{
  "n_layer": 20,
  "d_model": 192,
  "n_experts": 64,
  "experts_per_token": 2,
  "d_expert": 64,
  "d_shared_expert": 0,
  "activation": "swiglu",
  "moe_layers": [0, 1, 2, 3, 4, 5, 6, 7, 8, 9, 10, 11, 12, 13, 14, 15, 16, 17, 18, 19],
  "router_score": "softmax",
  "normalize_top_k": true,
  "routed_scale": 1.0,
  "balance_loss": 0.00818,
  "balance_bias": false,
  "n_groups": 4,
  "groups_per_token": 3,
  "init_std_router": 0.00807,
  "lr_router": 0.000559,
  "vocab_size": 8192,
  "norm": "rmsnorm",
  "norm_eps": 1e-06,
  "tie_embeddings": true,
  "optimizer": "muon",
  "lr": 0.00677,
  "beta1": 0.95,
  "grad_clip": 0.5,
  "batch_tokens": [131072, 262144, 524288],
  "seq_len": 384,
  "train_tokens": 777800000,
  "steps": 2651,
  "dataset": "wikipedia_en"
}
Below are experts of layer 14 (counted from 0) of a mixture-of-experts language model. Rows are named gate (a neuron's input weights, with its number), up (a neuron's input weights, with its number), down (a neuron's output weights, with its number) and show model dimensions 0-191. Each number is 200 + 40 x the weight over its row's rms, rounded and kept within 0 to 999.
Before each expert's rows: "gets" lists some tokens that make up at least twice as much of what it gets as of all text. This comes from a sample of Wikipedia text that the model never trained on. Tokens count by the router's weight.

# expert 47
gets: ".", ",", ":", " | ", "–", "-"
gate0,170,155,183,209,223,124,233,171,130,159,213,239,234,246,214,163,168,200,197,238,278,226,234,156,234,181,225,202,205,216,172,273,188,162,170,195,219,222,138,210,170,196,161,198,199,170,190,195,205,197,214,219,178,170,155,222,229,206,113,178,160,207,191,276,177,225,191,153,181,186,256,121,175,191,209,151,256,141,177,223,183,165,249,176,161,159,121,137,155,215,162,175,198,190,242,254,191,172,187,282,223,173,325,216,255,197,167,216,249,250,153,166,236,296,195,123,206,157,216,233,252,199,253,236,174,181,201,223,252,226,211,159,150,238,197,278,182,145,165,185,198,207,164,192,162,181,246,183,177,124,192,225,200,168,123,143,197,158,200,285,268,230,178,174,253,174,188,236,168,186,231,195,168,191,177,214,200,211,172,165,199,100,116,256,147,132,169,214,125,228,171,115
up0,268,216,222,249,175,205,142,186,198,172,189,207,192,227,215,156,214,219,185,261,218,222,139,180,266,188,254,169,156,245,189,176,163,265,179,190,232,285,143,195,221,225,247,250,191,180,222,245,286,261,242,159,195,204,168,188,251,186,151,152,226,208,175,187,188,254,220,170,223,247,195,135,195,179,188,253,209,111,186,207,229,241,232,202,186,101,151,196,147,220,136,210,235,205,210,222,245,181,121,264,121,266,147,181,195,118,206,177,206,212,174,225,207,199,210,232,190,166,226,187,211,173,238,185,209,169,161,139,221,195,192,167,148,263,207,222,186,161,189,214,153,221,172,232,168,126,217,247,245,256,191,165,121,91,199,231,224,146,159,161,238,203,181,191,181,88,191,282,172,250,126,142,185,198,139,212,136,225,187,184,162,122,175,228,157,194,185,244,110,165,209,218
down0,194,169,130,159,185,178,225,127,190,168,204,204,267,179,194,196,232,186,285,168,211,166,213,194,185,231,202,250,198,271,188,144,192,217,197,238,178,181,242,220,185,202,179,249,155,245,164,203,180,206,186,169,155,194,140,170,206,173,213,200,224,169,79,108,134,193,256,183,215,212,288,186,174,227,171,259,154,195,190,183,223,200,241,235,167,220,174,236,273,242,240,155,183,224,188,241,219,293,267,237,60,158,156,206,141,173,179,156,228,161,154,176,117,165,219,154,231,188,252,222,174,262,246,119,242,225,161,175,179,212,215,209,150,177,193,188,166,234,253,233,217,270,179,216,186,243,167,188,181,233,195,189,279,132,200,113,192,151,224,195,194,218,219,198,184,170,185,169,138,117,178,221,248,231,174,184,253,86,249,166,206,201,181,198,161,222,185,258,204,169,235,179

# expert 57
gets: ".", ").", "s.", " =", "\".", "es."
gate0,260,175,249,222,173,137,221,269,189,159,164,249,183,227,210,160,222,185,212,160,204,262,185,177,245,221,193,162,232,180,177,168,243,219,216,132,115,139,146,210,192,150,173,142,139,185,230,206,196,202,200,166,216,213,159,194,215,236,176,221,251,200,179,168,225,174,275,247,180,170,185,61,130,199,209,205,188,163,198,261,230,234,235,182,189,222,221,159,155,194,232,221,181,224,217,155,213,261,170,139,206,196,177,192,163,150,189,191,181,163,112,199,189,259,229,170,237,169,212,253,149,206,138,147,200,170,284,220,192,157,234,176,191,210,186,121,261,187,142,251,270,258,132,146,233,257,205,161,228,301,134,189,210,180,218,185,162,137,189,112,203,135,144,199,226,233,152,256,179,240,198,196,177,189,252,187,224,234,135,186,113,217,206,206,147,182,257,175,166,129,199,163
up0,178,199,134,165,223,199,182,196,197,191,174,195,245,191,220,205,224,185,187,190,225,142,215,165,175,206,210,202,225,165,175,170,242,176,235,189,218,294,195,178,223,251,216,138,226,156,204,219,110,186,157,229,170,218,201,214,184,191,289,165,133,160,142,197,142,120,222,290,173,239,247,215,207,254,116,220,178,201,146,194,192,235,230,195,227,202,186,287,224,313,197,218,256,219,131,300,198,182,149,207,187,221,296,259,243,254,167,214,198,271,234,227,182,288,214,171,223,314,233,221,180,155,218,179,220,203,181,230,200,168,250,222,185,209,191,224,218,260,174,161,200,166,150,143,169,238,202,276,189,203,206,235,155,235,126,262,246,224,238,253,267,194,172,275,188,125,232,141,180,188,197,237,173,191,189,186,197,159,190,175,240,162,179,197,223,219,178,277,242,274,232,233
down0,192,216,209,214,159,173,161,227,228,196,189,264,207,220,259,161,166,126,240,173,209,246,183,147,220,216,152,233,236,117,162,257,212,224,179,177,196,155,270,187,231,169,248,155,153,177,168,172,186,278,253,212,131,186,171,250,171,197,191,209,184,179,152,192,189,237,211,211,267,215,210,106,270,189,201,181,223,261,203,231,180,200,212,171,245,225,263,196,259,333,210,261,257,210,188,226,207,232,212,200,168,233,276,195,197,219,212,191,209,145,205,179,187,169,246,246,261,265,228,152,166,228,243,213,205,195,270,199,189,193,189,171,194,253,140,149,219,190,262,231,186,229,146,222,186,123,175,264,178,198,177,252,213,94,170,233,225,128,183,213,130,182,203,156,205,238,179,255,245,128,249,170,202,134,200,186,169,236,214,165,181,184,285,231,154,321,219,130,224,203,182,223

# expert 48
gets: " (", " \"", "-", " un", "/", "\" ("
gate0,235,267,188,178,209,188,230,237,219,180,162,258,206,142,197,265,124,160,201,194,222,187,186,178,110,171,177,198,198,140,168,169,239,127,159,242,282,199,177,174,241,231,183,122,277,211,181,240,203,167,213,221,206,240,206,142,187,271,157,194,205,190,224,158,240,183,272,283,189,217,178,125,197,216,217,238,228,213,269,224,235,232,184,183,235,287,189,160,192,224,185,173,141,229,237,146,265,193,162,192,225,210,249,224,158,174,184,242,209,217,232,240,179,132,246,161,206,100,185,191,91,166,161,181,236,198,244,189,164,225,196,128,235,153,192,177,274,195,138,247,183,145,202,185,199,175,214,201,209,191,195,194,234,238,273,245,219,179,203,244,247,279,225,133,160,230,272,217,185,226,122,175,198,218,123,309,174,157,177,188,208,147,189,250,198,145,190,226,166,247,207,203
up0,233,165,253,178,171,202,249,244,216,172,121,233,169,126,232,198,113,218,232,201,230,194,271,242,167,185,243,197,166,223,127,250,196,245,141,273,151,240,193,232,220,192,163,222,183,156,222,128,196,293,223,242,292,235,192,266,243,202,228,230,188,236,309,110,205,121,215,186,173,196,193,227,199,208,170,205,213,244,190,247,155,228,236,172,196,179,117,155,237,236,176,109,169,184,237,212,214,180,173,257,206,236,194,232,188,251,199,201,214,266,217,166,198,151,197,184,210,152,246,145,231,257,208,182,201,239,264,217,152,102,183,139,161,201,187,177,163,189,195,243,265,238,205,276,215,236,205,234,218,252,269,218,263,220,200,216,187,253,186,185,197,148,172,209,181,171,286,175,198,217,226,234,245,192,249,234,139,171,236,200,203,171,251,172,185,126,178,266,215,213,143,214
down0,187,225,204,219,243,227,140,156,167,130,173,248,230,153,239,191,224,253,134,195,205,159,139,237,233,217,243,158,267,235,162,157,251,172,189,235,184,233,178,204,232,228,233,169,185,183,211,186,176,217,105,237,242,253,182,214,173,244,231,243,218,150,108,167,276,241,238,233,210,218,159,160,222,232,130,252,175,192,202,195,235,129,178,143,202,230,172,188,282,224,118,236,167,270,247,275,164,192,252,250,248,223,198,145,185,169,128,247,156,154,195,179,191,163,137,159,177,164,294,248,160,221,201,187,239,231,257,200,167,191,233,219,83,168,154,183,198,139,173,246,235,183,229,200,170,162,106,260,174,229,205,180,252,128,189,239,207,173,174,231,183,200,162,146,193,203,233,286,243,181,269,202,197,171,236,234,141,185,227,158,184,198,149,223,208,203,185,183,214,215,202,222

# expert 22
gets: " |", "-", "|", " |  |", "==", ":"
gate0,217,213,244,205,160,153,261,209,155,221,163,220,256,168,260,258,206,231,161,171,199,192,142,185,175,214,246,172,172,272,185,221,178,120,204,195,243,239,164,190,191,301,208,319,253,216,202,145,273,197,205,201,223,215,214,196,242,222,112,168,171,257,158,201,196,148,194,242,151,60,177,174,296,298,155,204,162,236,206,211,259,210,172,214,241,198,140,235,232,273,242,173,217,174,212,231,273,184,181,170,258,171,220,186,193,184,160,211,223,274,128,225,190,216,179,187,253,166,198,191,224,182,198,194,181,215,191,141,170,181,258,194,238,204,189,151,159,142,212,289,244,250,135,220,145,169,216,201,170,144,179,214,208,231,216,173,177,170,173,225,160,169,268,247,195,297,219,184,129,188,172,205,195,246,166,237,223,206,179,210,272,195,150,200,225,210,215,150,246,225,211,218
up0,205,177,223,230,235,205,160,176,241,158,232,160,162,236,187,148,180,155,228,221,115,220,235,199,189,224,214,257,210,203,178,284,109,250,205,154,202,243,167,249,191,95,120,174,147,257,167,218,139,249,129,187,206,201,176,181,170,162,235,200,180,216,199,271,264,144,139,211,137,221,208,214,228,172,191,242,179,224,168,194,306,216,278,262,254,208,218,284,202,202,195,210,208,156,223,191,158,162,219,207,201,254,246,159,106,222,192,276,158,152,223,217,225,160,210,172,172,162,200,152,98,175,244,161,212,216,254,174,162,179,207,201,149,185,199,225,266,213,256,239,115,123,182,174,217,199,205,259,202,184,212,170,143,156,175,172,207,134,172,226,208,161,220,149,170,195,150,205,177,224,214,194,154,190,198,194,181,158,125,154,149,219,184,229,179,311,236,161,203,185,205,187
down0,153,220,256,186,252,195,176,167,220,216,212,187,214,258,176,209,208,206,196,241,196,174,188,154,188,148,167,184,184,187,178,232,175,199,125,208,191,149,242,262,195,197,163,249,183,276,281,212,173,182,214,232,193,49,173,179,217,185,218,237,200,254,236,199,263,235,251,266,229,154,237,228,216,181,240,130,191,217,228,184,267,230,220,154,245,174,261,180,178,187,260,196,164,173,246,179,139,132,257,269,162,225,107,172,163,228,172,239,194,204,174,217,259,210,191,227,166,164,226,196,130,130,197,171,256,233,146,203,154,188,199,208,249,196,195,175,150,193,179,257,201,123,178,216,216,171,134,226,164,196,205,200,235,174,212,176,215,196,126,250,250,171,154,229,282,157,267,134,195,187,245,271,187,107,172,206,208,196,278,160,187,225,146,162,216,220,148,192,111,188,198,283